python train.py --n_layer=13 --moe_layers=[0, 1, 2, 3, 4, 5, 6, 7, 8, 9, 10, 11, 12] --router_score="softmax" --balance_bias=true --vocab_size=32768 --tie_embeddings=false --lr=0.0118 --beta1=0.9
Below are experts of layer 4 (counted from 0) of a mixture-of-experts language model. Rows are named router (the router's row for the expert), gate (a neuron's input weights, with its number), up (a neuron's input weights, with its number), down (a neuron's output weights, with its number) and show model dimensions 0-223. Each number is 128 + 24 x the weight over its row's rms, rounded and kept within 0 to 255. Numbers have three digits each.
Before each expert's rows: a language model's description of what the expert responds to. This comes from a sample of Wikipedia text that the model never trained on.

# expert 13
It responds to: Numbers and quantifiers. Counting and quantity words after "of the" or "in the", such as two, one, other, all, most, and award-category words like Best and World.
router:111124163078167130138121073170091114124137163099145161158149139136149110143105115167096139101130096146111092162140126116118104130158124139143133135131113148136114097138145097077139176168093144161142091119142150088088090134136137136138102110092145120112167099148105150144091106106136114141130121154144138149101133131100157134108159118124138116118117114125094175145146115161126118151146106177127137123115141119125160147077095147151132145127121135104138152165132118130158105119150129095101110124155135114149100127077161149138138183164150141144089157106147107086115091091128118169146113153155111150122142140105106093120185104108142117150114114139089121095086110173100162102137
gate2:144143159136172146110132123161113145099125143123118142142162096141134121126170147114065106113094133151126144143131120155106124102147194142145150132126134123103118112151108136156064119178118147144148104137106141161146112091150121130124120096143100097121147093177142147161113144138107077124109149150083132126158088120124148114116068154167093138137083143107080127158145149152075136107122138146148173130147149109114117124103129095089111107111143098099125110118179098153120097101140137118114157071115141097148072106110138113149105143139117140124092149100138120144165115086110110139176109125167159128147142127086132119135114117140126098162125138144115099117109147129123131160101
up2:125130141113167146133148131116157112111139117144162105091127129133102106166113155138076148156092151136099152138138134146150120070127132154110149132111157148111126119147174169124084144180122157131117128177080134133095110106139120139105152127095086072133130115128098086162132140174143107179123122141109117115139132107123146138087076147118097155144114108108143095104135175119141115149102175153114084127153106098133146106073159117119111120096079149146126148118137164142106123112148161090152108108090141114095140110122115141106149141146116098165087097123122135173166139122138083134095142104144129115119093123101130095113135119114105147142154145147149107158125135151093126148092
down2:148122179109139086124153104136118120095125134128141112161135106156131119163129127123113133163087153134126113126107055086126139161130131075116172087114135158142138155125154155110084137128198126124105108180092142137111149122127100117128142199086110137126109165118119138128136107153136123125097121132115109142118113134133140139155094113115118130121099135112116067116104136128126128166126133118104076134165119114148137161160128129122081125117123091126155129148080123111123160116103146093124132158095150163121128115151115103098120132165117145095117130126107140147174128106107091135072121092119126127126109121129144157144174174134147155160155135140124131112156173170119067146092
gate3:131089159125137181111146137115126147106152124124114131113129158143125133145156120120173155139135118121113125113105114164098131167121142159115104107133125115122094149113189124109137138117143155144154156155112117117165111138149135103105140125174133127148147103130141145101117145088080141147107126159127159117092121096152116139137111150154097127098120109093163137087135133120120148145168121163138139087167080166097081121182118130101078176119153115112101128129147138117057147095180106129102136097128107121113146178124148111136142106142132193135164107144112117162113132139111131112188122094163101116127127124141138130140152102146170098117101153133097121091092077129119126147099
up3:125131097094135107083112107159119120166148162131099123125153104144132158134129111137109117107111147132133124114144139118127136120171165128148147127125127129159128158166120175114105095158172158080138132111081075110152147159091106130126141153112124159136125148117097133103133123100147117136161145140161104109078127100152158148119125140151086115138160094136144119089148077165093112109110103112120124111146139142121141128101126135143132080131112147127138103117105184119137160121100075138118134174141134132122033124159145130173133181147138082118121147101120132133091129104139111108139139087156128089121096123154154085110101159128089115116127124106108118115123124087169171142139
down3:130118082145103115162113107130105141153096154122148155130117130134131190123097127107127042121132147133160172116152154081151092157106154149141150130107143153134132134148121148093132157144153157105123126115142074133117125129161148143142144152110133105080138140125135134075112122111125109145062127127142102177080120114090131141105134133149113111110148141157095138139121107165135129136139072106118111095132152130162185137128141135132156095102120159124129137111155125171159128139161123161131106140109145112142106134085157117124170107106116119104122139156136121111115126117158166159127134121135172118105111079108139136118108134094105101085092106088160153167128139182098151146131
gate4:128134140166163127096137143141114130151139102097106115094102094152104140121147151136103164141164118163141152111123127110094099123189126122149114145132099130161122154119126109118099100127107128154097090102136113096101127091106132092103124084102122191103156105128127132115123102100187131091145158142109087098117111144088127120153148139118110136128127150122187141115135119141047132137117138117139145073097126101113173107142159143121168095163170142125103127153139101140128134150130125139149151092126133100138143172149109145133130143147129074126060108145151099152115095169107168169127115099101126125134126138118101112175121125121149140110109153089126139143115158135109156119124
up4:147109126151138119109083121084127130165137130114160147114129101141117150111149126129125143141174151208135086134155099113116093160147116115162100087145129137134143151142140139112121122118145158104124126108145099124099120106118134094099158134106153142137115107103173154170102119140144147088100160128160120115143114159115123148111102133082116133111164127097147160099133156116082167153111142131128142118133153098100177166130144121100144088143145162134124146140148121145171130129074131098150111126115126114107110141076118151087124152121095091163101117141145130169181111171137160163133091102113091136165118152090132114137116097111133127116116143135127131157065095095079127112119
down4:144193175119108123109112141127123081103112097178131141095135104201114106118120163160080139124118113105121163118127158089116120096125128199104139156123110119111097116070118107127137101094131127112173109155153112141082141131138098149115122135131108142161123136108139115108172118109127150157126153138119111192111136104150130109199152138130077115124089148146092120078117079162113111149120148106147122108104145167134126117128130125128129135121094110109121131125119093116131136169105147120096118112127129155095143075095127147118179122103165085127170123166143108136138178113136118149134139123104148134117098134111142128105111138100119088118150128136148124130137140119129125104103
gate5:134118155159105114072154138122135128117100137167134134106145114106108080114165126150134128129130131129120138160096144142142104074166150082143151123143111117155141114149108150155123112162111160117164123123145099155148143112100107187126130125167157121065079129124096093151131129121118130138116119117129122163129142147116086127180147115134153125150131077134145058137123114134143135122131111125096121093104111125159144125094087130131116116115127114110163132148132145109109103127148141127149098164143162111181141142162180171112131114099139122133105144143114105125109118146141123128128183162149122105150099140127176114153127147168139148180115107117167072071168103150127157155113
up5:111146146095136178144111114163124129126139127139122132160129131130162186143130123097120124122110142121122108097153111118135135164104085147077136119131133164113120138084138086093112092112152128139092121122142160085131101145119142099129102128093117129188168141117189155104129136134149141107168143147102092124140103135157191147112120116121122131120127184102112179110125133107076157166117135138165126185168168119096086105100148163149154156149120148140090113109160097119169121124108110137130164150116136119116121097076088103151117145124113153111120093103131144136115131103115117136129119115124137135113132093124118127106121109102125091123170149165114187159109148137149117103142
down5:092114101152151128137123141121135108127104119134150137099135140123097152118107142117138171142106124122127158096162140141160163162154138102109154142138132118164103115123111129136106130105111125099125133117117121111093102119135162095145122166146079152135135176088164133116134165094122074167123144141151151106176160149151151102111145097104142134137116161128144151127171123097049114156149214123107145141133125141109080072126108131096157139105161140168127138129156097135140118110126055128136142126111161103157087135116121106134120111126163133106123167138150149094111130109118126126150113133114148120118149128162113180073124141121136131113124130139093122118083107139156088172140
gate6:150144097131116126105143141153119115186104134117136122104146084129099100120144073119136108122120127143136142120139099170146128131142152168147145092143138119137115167160184110162104088105139121124105158152152115149083092127109151195132106192145132095107135127076132102147111069109120125071094112119088134148116141143160160147099137159124066131149122134112104125148161123156118154112140175134127102106063124098124126112109126126112095114156153155121115141124150134148122147101102103121087133131103129115131093133146169136159110140118150146114132138135106126165061140110162140115135132147099149131157087137158106130133159146156103148113125116145102127126101163130124120144167
up6:121132123126146119121166200134107106133096140135129114081133135128077140093122132152172123114123135118151151143096124183107117115165133125171124114104126158119115124147121115128101123094109135149111090126162084145088174115109108169156149143087150086097151156087079136126120162143141095118108154140086133119111111091179146116134129121125102147138135145097184149157127171105144130132130152145140135163139182113092185138128109098174149128134129164137120168120115098092088150131134122106129136136118132104111145140128122145116138115145146138103137155122092108132068085132106147146123141111126128144146117125153111156137150122094121150085136155133069101113135136108125135078095
down6:110114116154155155129138139077157130152111128138134119101169090153113137138118121149117103120142161142134149160100149127101128160136127149130174155084114113087136129121135145156147129135132085119151097150112114126161127149160138169114130151116116151146138100115101112080133127182151145115073169157140171122135131147106122175116135159133158111134122144106122172142117142151133111127095152162159159151113111095141057201118132125117142133141096134102132131143125131106109095092135108163142123119115101109122117122124161125126120125088161128109095111156129072122184111119095123091132117129113114170180139120089123178064134091119123143121116129139122121086119182147152144113132
gate7:139135113145141112137125098116118157136127139145096146129132100167103095109135146132110109089129131121156116142086123135119142175111124148132166154098132112093086166144121145145120148140143178123145117095118137146131103139104137100156099105104113131120162130133109107088137122126124089093168143140121186120170159174143112136110123198142127123120147154112138144117110112152122084115161184139106152083152109114091137138136072146119060115144139136119103104115134116132145080150122154137140140123117105149151178137114153172118125113139145171133122166157142147139137117075134145106121133193137138120120180131092145161159128144105117113080132075133121146159148115106117103173127
up7:098095137153122138111146120107134118088094130149144169114070152125137139166080120135117147156147165156135137107130139117129108117126175153147141101141098124177146100151102153098102121111164111122119088109121089107130146135162106079107178102099146101134131110141165106103160149147155175120146150124167127134106130117116132159116103151113143149156117140168125154145143116117150091163145121108153102132131144135120164098142084108140160104113077138108116136160116114120110140114124144120082118113151139098069077112127086120118146116098131126163128119108101098146099117158109144147132128079152134148068151119147126118077139099131135108153142142183144132139173156174129127124113
down7:099112144124124065115136112100150122154156164153136151131146130115096118137102114116104181173128187172115132156125095102120117132144151153098071124104130117091131087146111110132101098147147149146100109127101108125135156125150143142138088092110096121138113150149104130115087122073119124117122148152130091154149132138129137149150115120096112125111074111144150130129095125117126067134129071134183134153139130119130117133123072093131120095147099103150103137112087145115114081111103159127169132119106136101136078147174091102115148166105118101115134125122139121118129108125133090123145100114126118128134162148113152105113162105149105133111138150113138173103074113103156173158124

# expert 10
It responds to: Prepositions and link words. Prepositions and connectors such as in, to, for, with, by, at, and infobox labels like "- Website:" before values.
router:132164111105096171139117138164126141099169140136142111152095146107138107135128139099172129099118072122163125116074155120160107141145130110128104105159157128142074171151123121118144147117157169107144172137145091111136134133118130090132116122154131116134104099186139150142120144144136113145163087145122117103131150161133089098140116128088116117157099106128104077118080125083138085145122130134145135150137126139113126156112105166129155168102141105134124135148138136133128126130123134087155131155177154148153162120148127139115143170121164108137137154122142130105122131144137125096144203107143135082158129135128127112141095167143114125085121098161170090150194168133157099126145
gate0:164150080161155135172158157125109112153137168119084097112106111138177167081117167141155132128135177134124118101129052142138113084091131123091104142146165134131183110136102116172116136127085135153137110129111147116101122138112110119135110160122111171110119132141114128141120106133123128130133150100093137131156119156105174116118131113115103122089150148105112132135138085144147136130174147116110100088127110141163155108144132063166120116092121112194108141142103104101109133137120133112131119158158146119135123113125122121181094109085106108137132112131131082180115153141110133108164151144162129147138103141173152144110127105122122080125142109114112114120096115109099128103108
up0:113132162127146098128061080109091174103120174139160127118151109136088127136132124133138139095118144105133117137120134130105137148116141125135127113123088139129130137122169119092151095090146151099127144143162138152130176119114140094125178085131140095130151156118151166105134116144099120096162134117174117118098134113188070128150176152136099153144134130110152140134083153162142143134122139146152178145123153125121127142127137113079141131160149163108133110134171101120096135106112139111116172130150134132129173135121150139132155137112099159139150123149098148135127125123184162142112092115138141104123157095114084065155126116140125129189138184109107124141152150108150175136124
down0:148104156128126092110092117126160156171130121136093132134156102115131104121135158137152158114161135157158112130121117100136150176142095104153128102130150114122135063156148134141144130130127128151167151119129131141131144147106169107104129087166121098124164162117168069136134128152120153083089151131118083117119090115128128124149091079135184135120160137107122129110138130129158107126096123121070093090108091181122151132174117103107135142088120134159147130161141094085093171121156172146139161126130120115112139086139128090145131121143124152100140100157071116148149115143118138122075152108096153144147143112104114130117139120141168129172116115119128134128124088139136112118171
gate1:120151162153140112148112119133124118112116123100134150126171144111092092083150131124135094157107155118132105166129172156124114105102124135134133168132106128129127157155107169146128090124156090138156108151159162181179115083078112143134150101069156134151109147146125162120148117114146096147137088151173146133086128138122117146132147148115139101119094118168102149099139137103131160173095133085165129123138156133082153138137136135138169112082153157111128143150148125105139144104095093124149135157126136147182173105135145092120150148116142126125166111109118100170064163112122168118125165140150149154154128136144143095144130125124131130097112095139132079145121106107143115135111
up1:101123137100120127106135136100141160171116131159115094103094122137141131163133144167157110098157130139082111100124092107141118171105109138129117097088113093108153140130136125129109159135142131125130184127134099126087135115163089139126123156171130155110131101114140094148100106146115174142166179115136130158126129145141090130106119098126144148093155110155142092129132140192116121051152134189121117119148113144144103097132127148123069152163095156131090152114118121095105120149122158111102114097168145117110100135113145151149141139093113127155137109120132159150139092121054134116152132129113138097118114085103102138120148120103083141140150118126117194136132149140100130118135
down1:112145103153102133090124120117140171105122115134093135144133156117121072111133127075161129133107093117058115144155150175155129118118131145133099146127112090103163135133140145127136101153128139119163136120112119127160144141081167149118122123134128130095105151122123145138196145116181140121135145104139130149180177067141120153089125115125132159133121165128126151072116144106106103153180108144134135106120150111093083113126140107126142159132101126121144153130110115144056144173150149137124130138129099160139101131124154139148093158117157158105161157136110107095116123143142129104121123140165116097107171090161147161151137111157115120097154102072112105131127157141131116097132
gate2:153077132117145129140116111152169147099051146121142137101161136121135160116148123127175142125076134128116154122112147107086151123154160115130178141125132112139104124139111159116168110131162125108136151139137097124152135142136107145118122130167109134174148088130154144136117130136142106122170126177148108123140139148136140158102113119172124157171097103120147108154071126151137156188140173119110140144121085114136133189119124141112138154118135105120103130144159141121126109100145159124138204106142145179101148135133129116137128150149129146117082154105115151110141103121131114113102157176130090125165140129142130154156107137188135166114072121142121135108121133087146103171146
up2:124156128125076152117132106120138119166103143129153140093113165139128062111074133117077083144181115126115124102154124085146131087105089160163102113146118132122180122128118112169107117103150132110117112143090133171101135114140115086147108102086141104117094145141102153107142143116126130097104099093141114154094111114116118142140136168094121114115120140128159132101116101137134118078088115156154146123163169136148135106134102130112154145130150128113141107157134132126146123125125116132136079108137130126126145116079127068127159118104126171161135107140109053112136184113134163150129113096100121142138152153124159145115140089112107118097177147119105124127168158135126136111090
down2:152115123154147125151128125129140197104155086122104144153107153116103151106131079085097133113093108147121144129145097117151116148129115171149130130082072117125126152144130122130073172111115120096136129154137131100092110144112162157118085114143113148092109132157089147141123105120122106130100143131180106128169112132151135093104163106174095135182106119078126107094168107137087144123115137124110110180127114117118105097097130103133131126133094113124087118124147135143158150172151127113152159106167147121134142146134097177125122117111152124101104128193135131141133163133123137119139147148106111114123157108101137109082105143124128129133133181111098138073131136120115170094148
gate3:118121139146123146136199150164100128153102148114172124160133138140113095100181128146131118108116121164140130121158161083142134160141071143078112093068180106111125126146145113128134150097102122107127109115161121104115150110075174134125112142162149116068138145108124102194167136127135151109137117124112154127130127131123116140139175141118086116134134138111136132130131162111109091116131118195096149122115166123126118115070126141105101143120124092116141117135150157089144139152098129117138106109160143122109133134092132148145133142137146140135108125088119091100164147121131106128099136129131106114139060127110152116186110142109134137066145111135116127117151092115157145116142
up3:152135093099131111140088098107163121152142135133107116103104143145106186136086105135072140122154133122133152156157127130090153106092131127153162169148096116110125115119071112111130121166165111140133147148112112129124121111172094136153131122148099107137111110111114143087139104158144149115149130123118134152146116110120074121128102107130150155135098099147100109119112138133132113135118094105117100125148082091116123137168120135118141119131129146098097137127109144159135100151147124116107135146146101188157073105171111071128075145098153152100127108138179134119114089145112154122168159120124121158142165100159107151098175102166126099159108182156111122116116132150113082135101
down3:116147094151100138098123110119129107139118125126111144144160124113151123135104111144110132129097163144100109101139125114135097139149154111130090071140173094094111115135103127169113125097077108146148134166147170110118122112118127146096102144150152140124127113074106094136112127106113095118123107159102145132116141170122145186152128115155133103104149164190159159095165155086094103122124175144165140134098128096144129120150100144100128121106139088143170144125165172122119146133090088162156141147135159098133143102109134101128164145166168113118151137113144129117093152112159131109100166112147142129117102129119142177152138113121114119134159157139098120160077074145172134144119
gate4:132131166109131172140124133140118113157114122133134142125129171106109126118145110111115133093148131140138122100147160099105106117100154102138099113116116085089150074106145147146103108144102161140157134158128144119111154107127103116137146193191158127067137130127122132131118116136151151162136075126168092121112159130105126110170103138149102154106078128111099095129116129099142137146160148143120140147127107165116140139143158141184112168061129155178142172114126157127136134149100107172103132146145143089149119164196147160124102136131123114117155128125157147160141099141119123110153138094116147119090140157139130124118143120099078155155160122182131113151136096128133162124132
up4:134116136096151138185133150103088140158156103138130162108093140131143115109151103128160124122131133132125138170143158093099055162138157104151121138098136093114140093119131138130105120149083140145153116101133138140119137134106080084172140166154158120092124125142115159112119142101150145190156099146150110108166147116117139124144142122133137155097109130110101112114122096110137097088136150157131149125146123122124155144145185160152148115100113136193106115101139111123149105143106109148082152130109153106128124176190087153165128110138166126098112122103135130130164115105134127103158124078121164105124120128204136128102117124125099154130155111137127136144118094126151158096122
down4:129130102123133103129122167112176133139104103098110135142126151130110095134097134156115138123139081122104136153140195153173117117124098115135171145116090140146141130143100116156146112114144110110122096094091191083122109111094136118142130127112141142142123083146146077118139092095109141125062097140151133140111142169128149114082158100174107094121134172137119130105123167156160127115106133135129129131127149136162119157122135128125100172115125134125121116121118078105133119106102128167157114085124148164146096138115151107120135101141130116102089153142128143161113090167129165123091121121115078112155155154135101119162118130081115066147142171100113164124163167139140124123144
gate5:109143172105125130153145170134109129143067169099153132112138136153125139089152083085170123119168128081102145112115145097130156091134152129105161143116135115103115131143119132128091127119155129144131091130122099161150102098117134143172138137131131128123099110162157108120085115139072097158110122127130171124182104082109142100124146093110102124149083110160183137108165175121106162085145126131117118162115099130124135145131122124137117139104129144145136110130112127092109201104139137121123145087135129129096096126164092136133165147165150148122154100137094109136090112103115127158148110139123143135145124162106097071103133116145119121120125156144117176138119102159145148152157
up5:067123140127193140131147126115123123147087166122145116137121115111146135134134163092126139137193113120102125168105112164120165141119111121097122145134124175137124124164154160166108112141148081073147129122114107105144124142105129055129168161138123159128117113138115102115104107114114139121148082119134119077113130124117140142149146160131142144152113162126122126131132131133113134114145138154120120137151125120148112104149161108147112085119162122141164130141123099095102128149117139182115129098159121098115116138135123136125100196122135165110146143172128080129075136112146131168123128136164109158127115142151162090123107140093088150083116150119148069145172160124088100164161
down5:107131098129107155118121131145164177151125114136118118110139112103161094145088118127174107134155087122149126125127084141134133113168138125144116115097129100129104125120125123075139080121115111143117068110118116163137127180120144102108147101167119119094133156115120108136169152097105123129139057133112137121129071171110127146131137126111176124140144146163086127087141102123149121129138080124139131153153106088153162165117110115121136112147139148136126159097122128144175142092126121138116142125174143167162103110087116138118111148136121152163123160116128086154061125154120143130097128078106100138140140136140157097134136161134136197145135103107150086158120102134158134114099

# expert 4
It responds to: Common institutional nouns. Common nouns after "the" or a possessive, naming organizations, works or activities: office, forces, show, line, government, song, companies.
router:118095131149090184142107141128078087144113170176124129139129130095192127133154136099129155115112173146155135109144161129114165122159120148122158128167114098141094118129136096095116125145139134166098083122126153085156096095125135172143153127126128120131104157140146129111121131102095156141128167125135134126106139111076120091131153144114164128113109152092073157132106111128127050155097117101115141142134111145184098090166142101146120136120153080089152151130119138118127148119125167127094133132143133158138151158122115151106108113101130159090130119152110122105104092111135132111122086109161119132128148164137132094166127152122162147139141112135091108145183106115151129113129
gate1:131154112158137130134117101106122112118151147110151087132153102104135131122162128100116146086091091129082131137151138157104147105124149116126124124107132122142138099113159099098111145138134117076170127117122162113102097130104132116125145152161125096132092101137121106132171195108088128101091139137121123154125174152143135162133152130126145122143083163180094139124109146096169156100145146120131112126110135096151117124160126133148105092107122126121133147125155168108135136164092074171108116115171128184133153163131142117109094129132091108142190156151123178104157106100120126128167134129128132138098128098139081136081157131113166151180117141110145155119145174107104125146155
up1:106161150102148109116128159167123150129118094156101135105105139134119134144092152151159090179145149132157099116127155112118134126124135128130131112133132135107132151127101130149126113073129125165127132126138120109117154136138114144128132136139092153120134123100133139102029059129155111149149109112175117154137072109099099077149108163118114120128175119070143120122145119176091135144098102160103136167162117107120156080086123117122137167142124124135113086106091091137137176106142154117129161158110125112128142112126098127131124151146138134107084115123119103161117136102124183129102129154126135083133108145118172104153139125113108120060136120102112103145153098137114146128117
down1:106135106114130129140127145132116149112108147075113130098150121131108114113135116124158111129084147119135156119128094138136162138112134147088119146102132135109123113159122154136093149193110103176142138157175126129173102139156137112127107164122167128096170114170159111120100125126107134136112137152119162152173108093113089194135149126159067145133141102101119111102193138173137126150091135148148098146109120121112134110146135122149119139146088111155158167132081139122127141082140138136126138112087140119100121133085138133143098123081120165138159117117170101116110158117162116123175125089100094087191135144134154111138096152149139133108150129142136118117105162123168130146101
gate2:153132133127117119135127122092130174131104119135119101099111108128175122124147091147123132128095125094103117116107107117122168114127164139171159148108157166085131178118121155111126096104136145103144132082115136145096107176100129127140105173088117130081175136130109117134114133168166146156141109096157134123149118132159169114144095147124120121105152106072143144107149123168113091148152112133112143100149100095149100176164113164123145128155151136155119103137129101143134095088117165125089107136112159142093096145124156138110143119118138170117132099119139085091111150146175153119173139144117164166145119111095148135116102122131130125116149128134165083111168139107156176172112
up2:111134110135115144110117141134129139143137141151141177166127145115138110105157162093137104120147119152097137117132161078116173161125068119142134138114143155174132117079117089118148092138123120115167141124088124109136093116131118148113077088111149129116121090123122135141077117149118098165118124103157092139135108116160163100135181130141114122146141164155087144119121154142122142121087136127113137142101127131109147151117121107133149118127103134123114152112143127089108141135082130136112127123081105141155154136102134088137097133153162211120149128078135163133140130157075171092110112145134138097157176102136096089158167133126121115174087132127095129169146136112110101163113
down2:092116101124127064115153129103130143131113157133150135109152106126099200129160124118192091142150145135166075082147113117154063129145170096159095140125109130135133140141124156150137152170132122088118152130132129125128137111174127105100142101102144165174121107131119149139110138125136155133138089095133133098127135111125120121121122118094086137127121139132125054109141063100177108122161110156134132118141112179147123118143117094108125098101099106134113153150160170130092159088127118135146115106158143113099123129125131177163118161104117118125136107148137147145109150127153130130095148133074139105153126098133117064116096162133128107125163138125127138157141139135128119125134
gate3:114089153104111139140133132167114129138144103095118145092118173091112103137161094110112146139120137136156099131157162107144129145152205150159145125129140114104082125112141139165093130124128151178082155119113165148143097120097159137114092136110082102167102125155111102084140130135049099102104134151141149109161129124111151131106128110122095127129112130157097129151119123123121103105087100159126069144134161135112138127188130135119137143152119166113088120113140093099125108110115140117120123138115139103116124117110149115113127123128150103125138085117135155144139122116124116109168125101125120164096171109125138125127141121144055105139124155164133195126135092104114091146085
up3:126144164130126070121116124123141117127159122153130146109140132120166117131098149102109136153137179158110162146136069151104127081122109061123121176118126132139137093090080150092130129156140100115141097136176157099161143099130134144121157103132143169142132104135118125139162108142150164144162107116144132152120112170116117118164124135097131091148198115144152075113130108095129179160120128101126167122118111126111178102127131163094144107125148146093116090145155101173117167111179145147079151130119086126152109140149113132154118129105106118112128124168135138145103087158135109142127149133118176126092119131165076137131122127118150113123133147110123101110126112106132124137110
down3:166087107149136148122131122121090124140093105169107097148112136129106116146174122080155110126101115166110159130147106120103138124099124150136131121106138099119088199118148115149131092138114088133130126098087138119143092106151095159128118099154103115183111096095103148136102154158118135141117113170104093120106174127144141136098144104092124128126134136162139132137088144112191151150110107105123149162124187134120093102118152129154158101152120125075140131120128139131150136119122170136114130166157095099107189134158145125109170146163150147119125122120140106091096125150156125100101119116119114171080134127100156145138123154107138151117177130083134146126158110161147127142133
gate4:118129130107137154151099144086115114126116164119136130164153124160121101147117148119138108101118101118163123128092113114167150164086111127106140148133113131086111098142152099107101145110116136142135146136144099117177113140098113168108102117123125104133113179131126150118081129125081127096165082153140134121086139130147160158152137113071121151159096162134132145089146129122149085139140134065115173095111121177124085075103139157151133094112129133167137117144082148119146161149117135135125076095121111119130145121117110125141142140144175147113114085129129154104121138109120147127110193108126124069110150119155132105154137136113160086105119130113108095171123121094155108101099
up4:153165112167112106147140108167114149143148104179116158082125138119142107119138108112156138106137107130126110143120120157131143092162100097094127101150141104129156112129121187118165144157122130123099072094134155129087151099119123102162160120120146133110116106106112117126149103123130112144122203156109103161149114125138102112133140141148127098109148120129142129128118144133090141193159124184133117187127126108138121142146117106131141216123126109123088126121169108140128102120127132122118152154112121119136133127147135120190081146137112123171151131067139145143144101128117125136146087127114152168147120114078100141148118104133133151181126140135143169092146119163114123169100
down4:103125147104116145123144079133182137132152147134141127127145165106088134121145085136109153145141130157104130159146113112124159144165088115089134119142109118163138160111087166092097118149158143146135132127135133142099139125134159094109119089150118212122147145152148142155184150087115102130108099128156131149166129147153118152126169133171147112147192140139126149106116128138087156147127170131132116174115107101114187116117120116107126145126165089150124136177139150153137110094133107117147164131105135153131134167114088123164108086094144121165100151153155147110079115111149155114120167134147122109124094147124131106104159126130137114130138130175160137104102140159104113131129
gate5:183107115154090148119113128115082110182141164127080155091138110144160139123150109114123155095160117116151143112163110108116131123126119113105098172135105096119095137143159126119172104098121141115093128114124140122139126095086100144132129168114156113159135147135121166135112162093094124148156164092151126145089097172173180135141125098130111137094183158149110147112160131118111135122154157107136196099136098140139140097130133159126146103124105106129108151092155159168119109133099104130110150111117128116120144071117129135102116112146130110151119074167117045122121138137113135102123137116126091139134164133101090124106143120145149133110156158122110120110089121110112119129129
up5:142106140146146155151087115158112121123086133129133148176126141153121138139156126112121157130130136134140138106163157096103162161148111134102146169164150113125116109088126102131124178182108140142107094103135129101141123145088150087090152119066165137106161105128113165113136133139128138145109128097158071119130098080123110121096132159107113144112119133152077170129132077185126122126147143139126151127134128178125113104165125133116135141120119110116123112123140132109141151163126092113111120176164131130152175138123188120098110145134162101109143133115123106116121156131154137121164074118088130112143118120133108104149163089143126160151115137121156107178095105162120147095180
down5:123143117133122143101118140160117172100171108065107136142161077169127131140158088170089099130116105147125142152139089112120092125139106131103083127133130150149136116122174058077090120146139139133119119131140116165180128130150157107161096120117148174140156108115115128118126165078122149118164105149163159134143138108138113125123104116123109116120128119093115116106105141109152191121088106141127113121151154085145110156138157157120072150132129094128115128114120130122115126119113161116131108151108057123155106116097102131100098126179098126119143147126112156122113153127099064125135118169156158154125117131140131117110142092127131130139115123138118105125126163073150099130122
gate6:132121118142159130058145113172121136110116103130134130107150100117101101088145138124111123139121075134146130151104118124102115143083111099098071121136161143158177111089147119108127139118129192066136102106160084096132119085119117136134116139136139121102116127132135146130163107105129097154134144151142168104142120154044123144168119171115162120115113156126115147189106094120124156144124168119120157158129113110133132138086102124143117112114122160154132140158119163137113092130117151131134133090110146157140158132124123130139117130131142168100170125133122113109119147121144158121180115074170147103148137166112117121113154133111162156140126105152150071138141129108116172108146
up6:162145119122118128153120155113084111134144142114108108157156148143065160160085130114107116123090187155132131189129141096145116157150134118126113162132134124160135106146150095137149121163164082130137145163125125146139122139184163134108155126124114131134121125137120183102111151144145176109110083167141125113126127107154137123153147155160126151096111152143154133096170149101155120116129119122127119176121145163134122096115158165119115109151136102099098136103131158135084133137133129116121147133156124121081086091130093163126099090110116108142143179132113118091115107118120149125103159135087075142131170103177116132138112147125145142107099108114157158085126127112089074140137
down6:098144131073155157081140130123133155134148125107101128112139104085182088137148126156136088124116126154115121131123122094109128107087114107169130149112143118175131149136132091135131140081114123112122153136123129122165157120146154135160089161089111111106102124124117148151140116094124138088160127115150148121112112085107150135093127132094156122113119091076092132131090136124055143156112130128138127151148125152113110142119096159150089113123160150133120129106149122134102122166104161166153102127179101134155115133137080121147095136146102129154140138112125116092147103109137072107127173146106128107145141116137149108144155151091151127109073130114175157134188104111152167100106